From a checkpoint of a small mixture-of-experts model trained on Wikipedia.
Size: 13 layers, width 512, 127M parameters.
Experts: 128 experts in each of 13 layers, 6 picks a token.
Training: a variant of Adam for the experts, 614M tokens, 4682 steps.
Below are experts of layer 8 (counted from 0) of a mixture-of-experts language model. Rows are named router (the router's row for the expert), gate (a neuron's input weights, with its number), up (a neuron's input weights, with its number), down (a neuron's output weights, with its number) and show model dimensions 0-127. Each number is 128 + 24 x the weight over its row's rms, rounded and kept within 0 to 255. Numbers have three digits each.
After each expert's rows: a language model's description of what the expert responds to. This comes from a sample of Wikipedia text that the model never trained on.

# expert 20
router:141138116107144118175164099165140109120101089136119105134084107133112117125121152141162127160141179107142112115112108107143066110160117128119152083151117111138097110129129117150144117097144068135125115141127097119132143120178072096110150118134155097121166124137128141166146169107140116175113152100157131146143153144132101119101131149128145144145128193147096157124158161132152120121113
gate0:125130124118086130151103101090134095112162111155167126117131165130146137113119133142152145139150121160096162108138124137111130106140167179105089150180149152118119111111145075176094114165159143079171125077141162102144128135137123140136134116101134155098057175153119091124143132129139153078116103098127138139135074151094148153101126152188121139106144118150127133115091082153125119154164
up0:120136156171161139107142112104096162134113156080084144095100152094136125126197137106091099127155124093135162112119108122095123125093129088159124144091152151133135165153091154115110087159116106150133151173137105131126114109143108135144072130109101131137138079088167115101084125144132177096111097156137137145099119137123138156128155099130158151159088131125145124190140156110108125099121
down0:125112139161156163168139067122159156110134120124153129113154117100092130123127133144107073125107158111098105136102117091112097086116105149138137121140081127112115128124157128100106159129180094121145110138125117131141170158112161108130168108142116139189119153124130105115136150130144143081160129099158137144071115128164139175080126131116144138065132143120136133149084113156157137125131
gate1:182120151116138130138095127108141123112155120125131162138154123112140145159135111097091126140151127136119113160114145119101158130134128100140155119101110136130114095192170136104128122124087120117126138123132148120144129158133088121128178161119151133103097117136160103130101129132096173094110111142160125134058109096123168112103179113174166126108140127105110134101100132094090113128120
up1:122162086127116110091156109157105165148116109117106117145141128179117122095147112140124096136083087154109107109115114137158110113116141127145142115120140142139145187134100118122156133130177143129116123149132142143117098130116153159124112116121125120138169128138109126114171129078156104135171139105081134109161158155144104142167109115074099126131125093151156093144120086146163181113138
down1:143117095102170159133185123112137135159141147132155140144127082132139123100141118104124123150141125107128147116110135146144092161111115123141126158159144112129100132123099114100146151134168112128131127158132079105104102136099119111135127101132146112149117123120124133124122107121121183152150149140145128132108146127150135169132089141100158129111124134138142097146085131125143172150084
gate2:122095132109068110086099141138138169139148173133102153138098099145127126147161150117146184123119152077156135085186076141075152098106124088122132171128109151149146113049158102150150091140148152106114121121098114127171119162102123128163146098129114141094116163114146144123129117095158110112166116112144065149113126115186135170112104153076157083170103079167152120150083138147156125121119
up2:086167111123170173169096139095120096130111128065172107134150139131111118115112140140134109111103130163093153138103162159096109126127147156116128114156177142131133126161092102129116122170142127130144106085083106107128114120131141183105115154081143129164085118126146089136146127152136153113107138120151193127119148115112125174134135118167098195110106141103141113145117128124079120144137
down2:086091112139097144153134113137130133145123149146120139101159074139127115141132128148118127158126124134121120110134104100099160076201117113108123108135141127153137125120099115116108137116141109089137116145088172120095087155105122118128108079140112104117124136098106142118128112129132099127108089138151162149134144133104116163151090100108128124103133137144144120120118143133123122114145
gate3:156158166157096182115132115146122131135107130139099127126150141119148110139104154136164135112162116082111149106145134146126131118108108106103090175074133163148097093097162119136127120145126146126161119136123133100123098121137117151120116161109116166143127127134123108106097115116099149083119113070097166119136082143078113099173091150162175132119113140136125102082119111126157111182122
up3:152178164144144120105173122167147127158099147151177130149117096162118118176110147162164156102145134094159150095147116119139105145120137142087087127110105153135107089118161094128149103122101113105127120121133100113114087146145103121104155132124153140141146155174118090143122158085101099137133131098122180115144078101111105095149113120126120102150113149133166112091141136124163096148138
down3:131130122127183118120108121119147161130132101124121119185149134133144098157134152134104172117123170147149116142109123122123096120087138103101097112144135108083153144139156174101116095147116120153154107149127135073144088141135120110075095133159158139122115145137068125112131162090123112164142155111117153140165131090112112151148128129155117149139119126116156134118088118128146126122121
Opening parentheses or quotes starting glosses and acronyms, as in (SDU), (born, (DP), plus line breaks after a sentence or heading.

# expert 15
router:123139102105121107122141131128174107139111107162083129148112138147171104118128132110155145160138138128090128070131105113132131102123150127134123121094166143130150161175124071113178124125117071148127173110128140105148128124110114127127159141147151102147099119175110165183121125175113120132140130122124140102132130143132127123115135121151127143125130129077154112160136086131109126104126
gate0:130143077130110134158127158165122141138127137111147131098138140101116131113119123141075174137129158109144105138196122110122129080120129132180140091153103117139167099149142120093120158160140206137133102158119131145111114113085135115124146122125113131131158119095138071126089112151082120157114129162099106142138163150071099083156066189118109090134156121154127088110159117168114120156127
up0:153104118145123143158123156158170114198101148151137157105112131106132134118128087127097130136091153109142160132175149119109147100135125125139148122164087168164129092134141127123123116115155153114114112143095147148134109090120151157155113119133097126149145147130164097116127125183080119104107131161110128103163156119087122140135105140133135106123159133164137119111143113082144115103128
down0:138103194126104114132122147119119104149149133115135103155127152157133145133157108104148154113152097146121152151151103131142146120110140141156151116128143122157120099143148132120151117099105131103127069123174136132137129109115126127148114164133152131152153135127116142153169115091072100154150117104101149123124124175136153116110112117139094134083111098143166138133142107138104140169164
gate1:156148116157132158124146172111146112108130150152106140093124169113115117105131126120142127153119116098110142121129125163141121117145129134110138107094098149136131152138114126080096124143142119134067094147146176154100146113144131149107126124129093127135126129128125133121150139161113137103141146091126148083131131180160148134190101143159152159114145134131099104145107093173110144112139
up1:173144107136125133120109172074147128140123139150121105132100179078127133093127112106142146124107099114098078115117119130141130117138148142106103132106128161143142116123139127121093122136149116105130091114139172101117131110128175180144128174114106128130118125152120114139162142141113118141150126071111116098164130167133128127171122122152164134137185150108090124145115114164096137116128
down1:103094152156151125150172122137076100130109118073118156096129153151158114139158115154148130121145108104116142112086106131175127119151132140135113184145150139149110122133149132133148141188095074130163100090139100121116140149130140093164121132116138096164124117120134109124134099112097143103119103125086113090105095133161128109124082100119133131125138169114117109167172122110113156161095
gate2:106119129155134138112143138112129108128127157127100160076111100112129137136094116138119106178153092167126128126088155145118101119156132102103184092136096116118116116138097122093117146120168115113131104109106149083169114128107150117162125124154131139114083123129088142087138051166141129167107125137124169114122125142169128171162128089148123122166102149125146118125126111140132176095104
up2:128092172173100134128131138100169128133119142138108116092091145119133133112113123139094125159129094191127134113111165148155094147110092094128139106163122144145134119152135141077158110141146109160117145157148183132148092137123156149162138105133097133132077156147104121118135123148103128120151142120135145116127130139146141146174088117148155148121120157151120144135140089104110143117135
down2:117112110159115124128124107127123164138130133086147123099120152064188127144065107146090162138145114158117086117077102116133139145107145154117094145105124148146106141129094120139125146120127174148119106119126127115088149136129174099104167110146125166149105095137114154135133172150113154137151155106089141069143156113144130107160117113136135140163182148113133114138103121092095112161083
gate3:166108136124143168150080132093149142074157121130094140145114172073127124087125096108116147134131099123111155137100125148126122053105120091107128144109207159147134101108166152130132119137120144154131127139112144141136127124125145136108128148092099119152144184141210099121119149127105124057143166097116096130108108128097157120104141144116162167134142162131135130140122149095100125143116
up3:169134092175075104138143107159168149134131086124143140102167122123122155147170101116117146086163147143137130146188160132135150134114095145083091123132091152140124113146111130119149131066119161120146158146113200149133105123120136097119147117156096105113153131085142130149137157085098064165118145153107096124149100113113166102123095107114114069142153145159090125127123120081132108122157
down3:170160114162152116163111109137110115161117148094140161142118111136117115109103083138183134105133123172116119088130115108172124140104102142128105107129105116127104113098141183173129102116115135131116144124138166128125159149139144115137124120141151152143149169118142110100152166167157116143131129120060104140108126123088131135127107149130099104152095123136142145132119112107153149128131
Possessive 's and pronouns his, her, their, its, plus article a, before nouns like wife, father, own.

# expert 35
router:056112099146159097096100148109098098150133156123136135131112086120122106131130149154173111117128107121163106102137142133127115163169104140142142163147124119105135121160095109085130101152110108059140149138126098147124148120115119115124104090138138158088135076108101165119121119108169138131142130179135112116110145130128098127143138101108101086093091094158137139119112137169098158110100
gate0:144132118147138108105156125162130113140148115147139149151137095108068180162125144153129139127139154111142116156120122098164118141088147148140113125161111101138122056130163110076086120170144110095128105156087120137111137136108125048120145147141146110081131121112110146126188134135138117165086124115134116130133131150113123080147142142092132107121120146119156154086157111107134131128135
up0:133133113143163107143165142177112092125150155119137114140099085102138139132140147149145108123123111149093110119165099129147091132110115135068120094171127103097114128117137118136116154170149124120162104124085107116136124145140085092114069155119136111152126151133105142133136113131119152148151111098151122134139123095139103133176129124146100174098094154135140140091108119145114110118134
down0:128142145177096132187154135156150143143094128118142117137113148134141161104128116154130146134099136095078121134121124135173132114122092114136119121130140134128147123092088132129126089142135117141132142109162090118139136118093107157118113116129114124153114114122169110180114129119108113115125162127173088125112150116107104126103105067097130107115134128160164148145143081127112129138134
gate1:122147132149148131168117137099135082126074148182114089127091126135129105146136120100127122115122122102102133083175123190143123127132085105104140130113120108141133117106149108124142125113125108132123143160120118111136123112104117133156111107132134176100120171161108098116141141176129141101162093098163117169134115128142124119111126127099149152121127142145143136152117157130133154104138
up1:168149149115132154115160120124138102099131137092126130119147158101116127106140139120142106141118112136133136152106119112138108101120119156126066081127129126115101184147114141151103160150111170154133119137134136139115106111173137111099155142102106094164122086129150131114099119108083135124105160085114147128125147123134149167122128105165140160099119138114121109105149087101126100160149
down1:104107124091161133133128093115101120160125145107105142122125120131100155086099134121075126168147153134113101123113146136160145078117119145149141098138132140114152143160141119097110096122105154104093127134164138131110126136103143141153144105106115099127124098089139109140143117134109086087134169147157162133089134101130081140115119143097119069116118113117096166100140150166114160110131
gate2:137088143133138179143105110142110076101120101145106110109105091071142089092111136130128137126090144148134105126149157170120121128136098156152078112123142064134155119100184099125118157163182148125126177142158153110138148141146121125148117115131126075130131124122137093161188124070082121135134139147163124126106112122081171074159143138105114148162151117141128145099147117089105123126133
up2:157125151125087072118165128113139144143119158107134115137135137180145122103175126138149142161170107083099169096116118095131137104115152079126149133105122172132090131105065135159111126144112122154102101175128115137119127113150130138091143141124124146129135133143112114120058130170144155107124129102149130158134161160180137190093105092151164140128099171152122093155111155138157103158147
down2:097088126181152127094129106145101110079114091159140108105133116134151100142131121122141141131122133129131112120120123146104166120094113161120065153124142087123093059129096107105122145119128134109141163133106123153080158146138106157128123098088104113105160096130148101133165173079094142122166135124095116140159171086111162113144080156118125153155155145133085139144112083148110165152099
gate3:088113087114152142107138155130095133112121111097102134146113121163128093145109109148140100109103142113125107152107118154133102111152117133149114124117094075121147095150114172125102093136135163141176105104125129135147165128105124144164086167117105103134095131141127136098113142155127142130168113146120109103099134127078119082125174124110144141135124129118163118150162138113118084138129
up3:153120151138136140120133179135163100084130136091123108142094144135153108083133121128142152141125137104137113103142138148188138112130105114140107108107115139149155088137145118185126079150143133111110132091156174148144110115120096115143155126123119107148126159115097108140131104089139090106110138115164156157120112117093131086143124111094121135174151149152133057099153102110101120121106
down3:119106108111143073077075130104140136133140120128142148148095129148176101125108118133104103140132135117138141092119111161118128127107174100124126132139133122106151115117098085120135122128129141157163124124139118135184088093116137127169112172129113102118095110088148179118120169128145163148089153122128128124204171123118093136142125133096145122149145063133142092102142101169080062128125
Blank-line breaks before a new paragraph or heading, and sentence-opening words such as However, While, After, According, Although.

# expert 30
router:149179103147140108125133129173124156150158112102165116161151150170145110119143146098125147098132155092139139123138136086131119119159155187114107096141107129111109121132079133144157126118157153133153119149095112129105126097167126135110106157080110109117157110136103105164094148125081113124122094112183127132137148099138121125127108097123115153130095151158120096132105144095102105113106
gate1:113112133154163134104142113135127168155110122185106158121106075145122124154108169162121119140129140107122146138124174121114119077122145129131130187170107084132100128129131134104160164143108143134134161094143125122128156151128115137112140120124107113133083126139167100120118146133095129123128148155111116091151159105072125134139183118114114120108177141117169131120189133122083127156143
up1:118154116122131116141158109143140152168102076157117110122117144151171060107170167139122114146095170121124113112109105083111131085113143171128121124143140121175109125139107096165171146107105130162146162091123128109122126094140126128087131122130161114138107104148172108110085138119107178101088161125132144123119152087126121130078195124133148153123147107110176128112141132109098118138089
down1:099097177147123155107118148089117123124146117149108101168137153134154111130106151129127094137152128092134139120136146158125154155162129091147119116125097159109094116126117097139096180122146116131143126140114117125161149105175090083102092113086107151064130141120153110115126140109085100124128161088167113080125127115162118129114152138145138131124126107114146161135131121138106102138105
gate2:160165122110154114101155116110091138133165127117095097155151144156113137064135097140114106141144142118094142134109121100143126115139112165134145122134171115131147146132112150136130156102115130149118136122133106151127154151115125090099120145151141115104119190135128118107127115177114126156126101184123196131131166157151123105116162111105108149131141066126156134132072129206156191136098
up2:103112138121080159151100139136148123104080142133133140100114104110130116161129147112118156127119093175142107146175110156112143145113111105118109154102087136140105138116139115131131133153150118127141131144132160109124106112150162157167131123136116145158113069144117144132110134088147116129152132091142087136114073110096148152123077147134138109110133152125075098125188124071107090125177
down2:141117117126137115124146089079136135143108144114136115162129166136086140119147148184085186114129105153137149120130115118152168152127111143103113206096131118103102122133156088169119150170128165134107100141061149128139121137137127156148122130114131132107162169148134143137086138132099140131159130145136149138143150151096115123141124149141121152106154144122110165089111111143137080106074
gate3:145123099138131116134140139151160179135109095156162170158130132163134088131147108106114146127152145085139137141108179110097111150140094130180141132146133135133101073125144125115133146142130132108133111111125134151108129111133157173150093146124103139110151082117136111129149136119112097118121140117125116095138190111069135137138095095096145095127148153149149119109150124146082095141162
up3:085142149133128125161138101098105111098126118091111095093136144074128111130121154127155135131099145167106113094127107129138135130146145154067144153122132100136131131117106118123126085130126063146138134122107122088122133161130118106113159124115172119108133199147120093122170132133102139154115134129142153162113103127194121128125182140170134215150085130114088148166107136121145130134081
down3:092121139143139094121088099096081120160098086160136112073130156106123113128162132136155128108128139143087119138119110132130153130133149179137135129138116141106113082143162139144126163114089116118159123118146171141141154145162114121137102094116115118159113128136099096112156122117099069127126137110102130150122122081119149135109127115137152087135126119137102148089106107086130080142122
gate4:109118097165116094112134165153135142152143122113164133129162120108129192181144087124119117106153124177167120142126149108147129121115123118085152140156084156108109099135102130128147110120175126093158133149095132159124114129138101114160113052182151132141160094124105105141133122106146100170105104141125095155135095139150113130089123124110111096164154176125116104094151159079111144123118
up4:108152152093168145122116084106122141087089119139098124121117134088138114152088171130168103139111130111128142079160137137119132187189123133143123127173161130094135126106162170090105120153170106120081118098110115102112100113119155134110145165150117129117087185142106149120121126133111103120095144128122139116144171126119141152159140115161122197129132136120143164177130119140156093104138
down4:133123103138143115180117130135077161101083130130192077076173142141129131165166129081170120153124119146064150126117126186159136127131123115156120131112161123106130095148124193141119128117147077142142140121155162090100102128108141142123121151177105132132115117114104130167112096127092117091120131130110173113096182116136169154120125101129085081158145143128115130099166128138124117102127
Line breaks ending award-list entries after Won or Nominated, plus row-starting pipes, list numbers and position codes like FW, MF.

# expert 19
router:123114146123105173167147153099102104119151157142132082161113145120124162133135103123164116140119095168121143097138180190121125106130140178102135128179147151140181124124157122142112138181151129101154148146103142118128135177096168135124061111109107092063112153109110077132154123133137107157143111175121087119136086168096118131129143139135115164109102159148119146140143150114110171107151
gate0:117125133149124126138085120132119121154098160140116082148139109138135132138126163113126137132125151117136140127112150134170159130110104102125148111136113132081148108183146117147180126138093101153113089122095115087156083126139143191160100094153092142139142139134151170121119113134166135122141121124117148127121160124117106140101139128074105140139137112138123101106150132137098091110114
up0:124147121130125109155172119124138143171128083124102161105147138143118131144141120137141103157121133115140101146098104145127094144139134123162077106112123142158114169125105123107086112110147164117116151131138134153077124123140123071087118137119172106122125112115113097129126115144124146131129109103152093138159130129151129113183118092175141140133147137144128147165131136136168139145166
down0:124113134115175120141167102136091104138139151136150139139095090101106187113151145149117107110115153142114110143107113162107100133132133114105106095097150153134169121138157149152143128103064128105103127162114142150120145114150128171111070138128133115128171142089102116122156122141113138122114119111095121209079145162116129174117155106157105092067080163104137178124086182126139122141159
gate1:151131104122110140121153168175114161176104118142127147115152088175102164133123113143145149121119153113150131117164129132174070132138135142102082082181125155110115110149183110098151125142150130134128127132158153146151114149098141108117098117125148111119126175091082142114161124143129083144122136166138137137142136106087105157150113114142100090165103162119164109112097152130119137136129
up1:135114133170121160183119130165111143129091115137119129102164167140126117111115138167151125141124172136144151124087144120174138179132155169141179119159159179180155166170106126113144143137090123138077145083113175133133152157119144128130120150128119135128111165166121156121124125144147087133134137111110152131130139100118177142116134087121111118125153124149124079162133127110120134099176
down1:087157157148148155179129157125102153095130149099145137105145132161155101107134082145133094168136114144128119090149134139112127127127123102157124136132105163092134134131161185135127114146090160132131146114147130105116110125107160156135058082154185148073102149110134097112107083130181162141125114132158110123170142100158071103109122158120118145134137128126145108142098138122141121105155
gate2:129124112112117158118108107125107118110136123100128126118135135119110133120139121113156125112167123158132136156119142118138155138164128093117155119122098137126122130137138099081144085130100097125114144153107118122107133155180165175145125118119152130110135138133131111152126150110091112152145114134148114137158141117136155187126155135169098091126121156146085137135107135113126116181129
up2:136118111111101148118099086135121139100149131116124136127126125098133142133135130120150149107141130140127138153137143101118178143166163099102191127147106135141143103160155105119158110156097068092131145128096110130106124156162138165138143104114151149121126150120116115154141141094060139141139130155139115127157133110117122181121149131150121076122089173160117162111122122140123117159149
down2:097116127126150096084114126161158143151101117118099161122127119127105112143149162134137127141151168102137099134084130104133146157122114140148111112113127143150106126115121130129128080126112105191125094152104132119143130075144123152171122157137109176138134047123115163141125166144199200142126113129167163102128146101158127110136114096073177140161141109118136125143120140112118129174140
gate3:120143137107102134152143136145090120093142131136107145161129105135109121118160122158118154065109129134100124148144095153135134158108151163130108156099131142133115117122130118121131178121163074147137136063141129146121118190097148140094161135097112098126060126125082167124124087141150112098166128158107110165167115116133070158162120098138094133116141138124143139155101148163129156110146
up3:109128099153160101137124097128186145163139113120142128078144134130129118155130136115112099169136103094174107104096129121117129115142105078143135137121125123091119124103092129119119098129098165136134124196122118095120141089171103099144120143148134123131194099107164116114084129094068178113075134071140149088069152165159196099141146153138186111108122115121113099123149111093112104138079
down3:096090109122138117142127164106122165083109130155121104125144102142127059085120154155163129089089146139144165128116135145093117112140103170128162123143137156154145179157104124103112129120142098123152147074136103129169120126118150120136139071127139125094117128086098105116105155106139134199113079141125121129070110123109144114143118139131085154113143103144080090094128126185136146119161
The word right after "in"/"of" in set phrases and dates, such as in honor of, in terms of, in contrast, in June; also place names.

# expert 7
router:141146149087154121157149153162140154137107122099083154127128153152128129145134112148064136108143110117127130139128111120090147141094135178159098130107127107101109110109137117121100147132153118155102121149109142163101190151144133109112118137110138139108115119116114081097145097149163130113112126073127141110108098114087138134080136079139146123168121149157104113144142131128146088132141
gate0:136099135122105146124148087152158102116117139127131115106142126138162090124101128161121160141099148154108148151128095083128149204145072136137172130101110132096144068104177099133151157128115131146129129097148141168126138111146138109149141091146115161133104130164127133122156183133134148152111174129139130115110118122105115119114131139166116118129137119120117173076114104143073110136160
up0:151158090112129124146116171106108160134130112136117110132163162127103168122091096133120112122099097105126108117140141141160106114094126141085113128092132179143109125139169144108167153127148125153136169114121121100122114150112157151169126126135126126139147121091121135136139121155117124171131145154108146138141120159143109134191134138131168118179170175119126102123173128086144103106109
down0:136142119101105128174135140094123131087125115108130131103121145085089138169102116148142093123103131158154135099142116122115123109054124137174092088131147147153117137145118129140155121113132083131129113120121151133133145140108059135157124115087161127105143119101135113107135134140175135104178127137132080164107105129127164095150107131115153121084098117133123153120121149132159151134141
gate1:095105123118120145144059137139095142169117116068111124103113122101147125105151167106124145100084122130110127110133102148108148130120186157124112143143140119145149119140093059144132103141103105122107142105109104123133112084140086141144097146101142116135099135124130137117150111133104148137125111117134135120131127123122135170122140159161171127150095127118136130123148178144159093150132
up1:106140138153139085131171148092127122128117126172129135158117117136109139139164098132138080205141113127118101117127117136146130105097106138112114121142097193130129135127143182106143177099136151138147160158163140131111122143130154106114135129136105128162159127135127122131113175140164141101123165120096148112122156103144149113110165105106111173148141138155170118105113122083146180094136
down1:099116097123084168107167078133164117158176103108120138143103144155136114167177122147131145120123143110126156111132151081145148155133135114119117166110119096149087136130092120144141133153130109137142123175140142111099161161144157134118130105130127142098106089138129108144105154097129131116171145124139149094092087143133100120103122124152158045113123102140169121166126101078117134110133
gate2:134098097109147140112111139123136108111135127140153118116146169146101116080126156163125110127103131128165139095136121085153113106147118124129127149084115143123144126128108148101155148146134179148133134161175128143139118126118112114162149136131100170144097127155122137132149111133151097192111172168133157118120127186181088148156087129134145111104144093114128118133146143135107173104116
up2:111158148158113125135154120080132159128126136087134106155116101117147093118161117100131156106152128168088177121117171171117132161113136104081125114137168118133119130136136099173119112093145085125139134083111144123144111150137152145084125124151157101116140151102124122125098182152118157077155125088155135136131141064096162108084144130156118139096084155111139133153091108094125099118145
down2:105116114144081185153111121178110118104152166143119127126160174162106104098130166125137104127185127139088098165097096142171141063154126123111115102126137150128118189123117123137145114138127164122119125097127118140130152133118140109137134140200135140131113147168124104146117147116128157158099119106128163131119139120108142133089063117146087141115126137139112128114143102114108129126116
gate3:123126130150151132090123102152193089117172137087141101104112100173138075105135132116141153105135139155137139105126148086104151070122180103133094107102123117172109183078125120184131113096130108158126142088107095089127163110121083119122142153140119137130135111137121124154172144139087130118142135136138166163135140136162192126128142092112149169104091108129121127146130098125104109150107
up3:105089135118129131162133135146150108132154139102121122146106110128111106154161123113119146128130118135140145145125101119131174087131158118135152113128122128158139097166136105112117099128170078127136114108129105136175158188128136109154151137081122143101121162152119142123154203116118144085111144124116126074088119109137124096108167131130157162158087142114134175134128117107142083175160
down3:157109149108099127131139106128088138127136134144106167117125109142179126126157125106191127160126140175129139116128130120143106124121103104128132156137105121127125127111086119125124088104098167106131162170130081175119151114125066111105136106142116098112153122148095146158124137122167097114140135141141131111087101114146121148130085162108140113085129134128135146109120106120165156117127
Small numbers with an attached comma in lists, dates and table cells, such as "2," in "1, 2, and 3", "October 8,", "2,684".

# expert 37
router:122163106104135082137184127119160133158177115143144143134108135168156122138140162110135131116114122128146134108148113141138168152130165151101125085134104151149104093159126135117164146161098096089103131126161155159116118134148098168113136072140129103144136104144100164135135132104153127109101146103147123123102153075149143136110106078145070105137098102144129089126125146140129145140086
gate0:129103109145167098133077157143132123086101135152162126104146171107126150140153158142141114090132110108139161107116155099128140137119142159146153168085118120151142126115119154119112110158140093107142106166147145150129126161092104150151128082120133114115128153120093173128136101132162104131110143138129139126122168150116126120133148108115096101132139118149120143124152177104144112104106
up0:140105147133145168119145132130162096114102143139104187091147091160113128128138140111118090143156147123167157150082152134132127137125090143157075067114101134078121105134101099083107130106135122111144102168124138116133120118133121127120114114142111088115112154137120116143163105162085083078102118128114129111145175090164119125132102094124109126124106145127074108098144101135125118111124
down0:092118109091125137144106157082121108169128145168130164134125126125132083118156122117128135144141126128128127099120093189141110153155150141151152139154112142158157110109123135115182130163152140109065167154112122098151171124139174135159172126133136103130109131104100135115084121126106100115150080131155158125087120168103133165121142118120121117098074095136098118137149153113090154123129
gate1:140102118129088088119103129119164137110164134169180133125127132092111125138108123115144154141111130109112153104128145069182165136123145178097119127140160184135153095129127173127099144145110090171153103110137132146124141134112140141082086153161121170125127118161128141093122145098119092132127126120138112135110142138117123131158138116115099106168170108112123120136141120112112120109106
up1:164138172154190184128171157120082080175119118112151101164161132166095170116129138145157089155106108114126136131148113209158104134112144126149120117130163120122139134148162107133122122149146125066089145129120119129151184081122114127109141075113180140141135173135120133141122114169137142132165122151129130094130137130133115149111105127127131139130136116140123135135090110137157141112129
down1:137136127116095118122154102141193130137152124106139136134123111099118087097118136139136112067152103132142164092113087083130146126140131131115122159164115178183137114128126172163131078117137103145171100133121115081085085176110121131136121147138124157120138101078170152108141131102130152181162130106143121144119093125079133142132146139145159104131131143130152137143136174146127137123120
gate2:141120146079130165189102178144098106140122133099139120094164120157116167168104093126141170132074123144106089114089124117140138179107103098179129137146155116115143100135137115142092134129144117050118134148103128094139148127120139105117110103108112112101116150099122129089101100121153164070093115114130124148117107141089127154109096104082126135169147143136120141082112098158147124118106
up2:167126136087151150178110167144093114128117146098141128111179120142112159150114093151139169133085112146094108131120118133150148178105113107159130133129143100129135077137175108132107150145141099062137119137117127112150140109112154127096139108092098077107097156121122124090119113117119142089103126122130100149122118133103132149107093091081122112156159124119138128091140099133129119115114
down2:152166113155146108117160086113146143134150153142129149121111118118147151109141107160118109090146136149142128100130080114121094145091146092104141139113160138089113132139145123079137133174124171154079125136161100123157103139140110135096141165163087094149142114089166100144149129155165106104148108126144144143110133145102111143094158130145141116072203139117130140097074151124112093095118
gate3:124098142153126140151138146112164111099114145128101132134143147153152117159106135139135098127151114114136113138127148152122103141114089109168158123148151108147144099141157096142153129109111123120163116133153114093148103150116158111146114123095133113088123119112131089181110118116119104103138120103101104085162143111129140175086128161113137141132098144140097132116109150091104143107146
up3:112116141110133118143161143096163116106126147183117147160132141145127118161159139137121133137146102111152156130123165170140092131124116098140141119151126097137126132140157108128158135119133137104128134105143131131147114144113126125119129116154109109109137114131125103130100160131129110054098124088129112083169135089162125128093106116103116119129099143139090123099148169074098144095137
down3:146124138128126120102113116122135142099145082158147072133140111141106101139115125098116147117135110143089137158156127166111089109135121146152171143133105140103113082101132111144140120115144136102124126141176150104066110117173116104125166063132112123122159093152125121098100111108165120132116110141116100144130122119146182117150139102124110141134076166155127111080149147113119141106103
Articles and conjunctions like the, and, a, or inside running prose, especially biographies of officials and lists of titles.

# expert 17
router:122143123113098075122116124159135160092081090125146106127083117123157083111140127097140148132105156141173128192098101104130143124148140098113142115119121107121125125167154122184148137155133136144098135095150121145111143176165150155141157101187107140129182119102177125136139102068123123140095120099134092116126149116093148130093146101103063115124122135088106099072114116104099147161141
gate1:114130117125222122132142155153122166142130128150093167149135136116134150104113147104097113169125142108096167107122103123142082095137097139118184134182130146102126092076131127152113158087115132160115120139133110154105145141078098130138146142151141113092124127126084135104132132127097172069121101133139155122144142149133105099092112138131130123140176141131125113123129136164125122115105
up1:182125150149179121085134139134095146134122126160111123167125125100147087137104141113144140153129120122108099139103162136140127166137088132159145104148147124102117129094161120127138136116123130140162080116134098169137150127139126164157143175130169117123137117131104109147141141130084168112103153141155141090129108096106127094125133136129169127156133122138147124115111154176136155154132
down1:155165119117079122130094151115119152135082112118129166104114156135105166126128153109150105118117126114144107117134121151117112121084126113115125168136191107156128134113142135124145164128119115113138124142133123134129113124150108090149101174127118128143136107143139161131123113125151132123142114137111132148108115140115106140115152161131110076128140138142148087092107154122113144129100
gate2:129104123134140164153106162137140116116111094130120134131140104107139126139118144138122145094139084162145133119126162153159139087106132136113088113147115114176145139118122083117173120151175119073100137100122125111183115123085123117164135127142137101111097210152096147138187126141136121156117136161121135133116106119193130082128130135144173130141138118132148086114157131141138125118131
up2:109155122126168142147143145079085086148179132097083160143136129107106191135137148163136100142140101130115114110158099149141084118137128143154161117136151137102127171145105091074093138114100130106122154140100115126093145118097131095124108116114166158148129128108087188110130123152115155098165153141122164150137140146152128141116126139116137136141126132151131109188108128151162090097069
down2:125131104128126127138100105130152110181184146161115112113108154123150090115151106100130110106135092134101133083128137073131130108109133123126135147094145103124125137130121124137116095125124128132114078165116170143116123143111089142120119137106113128129088128124125140135116120149147166123174124139144133114121139123100128117161120115170198126134158089154144119115150127154140169100100
gate3:148088144111138086122102123149131090109129095145125115114106152139119151166060126105130102156120165146116142117161129199175131132178115137117150133148083156154133104118140102121126122137144147118115121116154167161121141127127158096143122117160155091144127164156103148151160126159121094138117161167129128128179105200134133162079083097120115120130134158133143159124134174126133127108127
up3:074116157116139128110162108116135100115133105157118086111124121125154081121141145122148114163102127133149087146150129124147149162167123172103138130111126124111146105182147198126091119142110149124125111123113122181117117128154116134108128121129094144163108079138112099127130053136105118118110120139089048098153174107114138156106195130124095166087110098121085162097114140130116124149159
down3:098159109132136138144117154104116102146091114119143114147164104123149119119096157132136111096124132165190129127099135068126150109128114125133142147127140147120129137177079128130116141133137145086131107096113116117160095100130172114149118111111135131086096107127110150105144136139113134120129173106135190122155151091107142133152140083104176131131129092129139127110163140166107145093109
gate4:098143138139103150147154163129097133106114150131098104133159111120144103139097174162133125047088123148105108120112147115117115190130130142134109158068169096105073156084143119145086151119118132187147138147115122088108083101085140154143120147112086146154120146092113108114107113104129131175125113096115164157125105083135083112166160209164146122121154140124145112141126111131129124121135
up4:116133122133128168150154148129122115094113171143079110138181120109146114109127144164131126066098115130088123133105151114142108187141102137122110151102192115115084144086155112155096164094107181184156145141102124082095074116079140160136136147101095149146122115100121124122084094106128133172119095071107149142130111109121089144189158205170138134147150123112129101130141105152119147127132
down4:152115133130117104110083147106150108093087163159094136069148127128148142093155120120090091108106152078100092173109144129148128109128106131117103140100160135125100116107146133130121176162136130113105086137110153123094164121121115122142107101159114125140126180107168113134143151127144129114095106092114147109171134128101101132120114170120140116182120115109171114097137135103130119122127
Single capital-letter pieces inside all-caps names, acronyms, codes and Roman numerals, such as KIYAYAS, CDMA, exit 175A.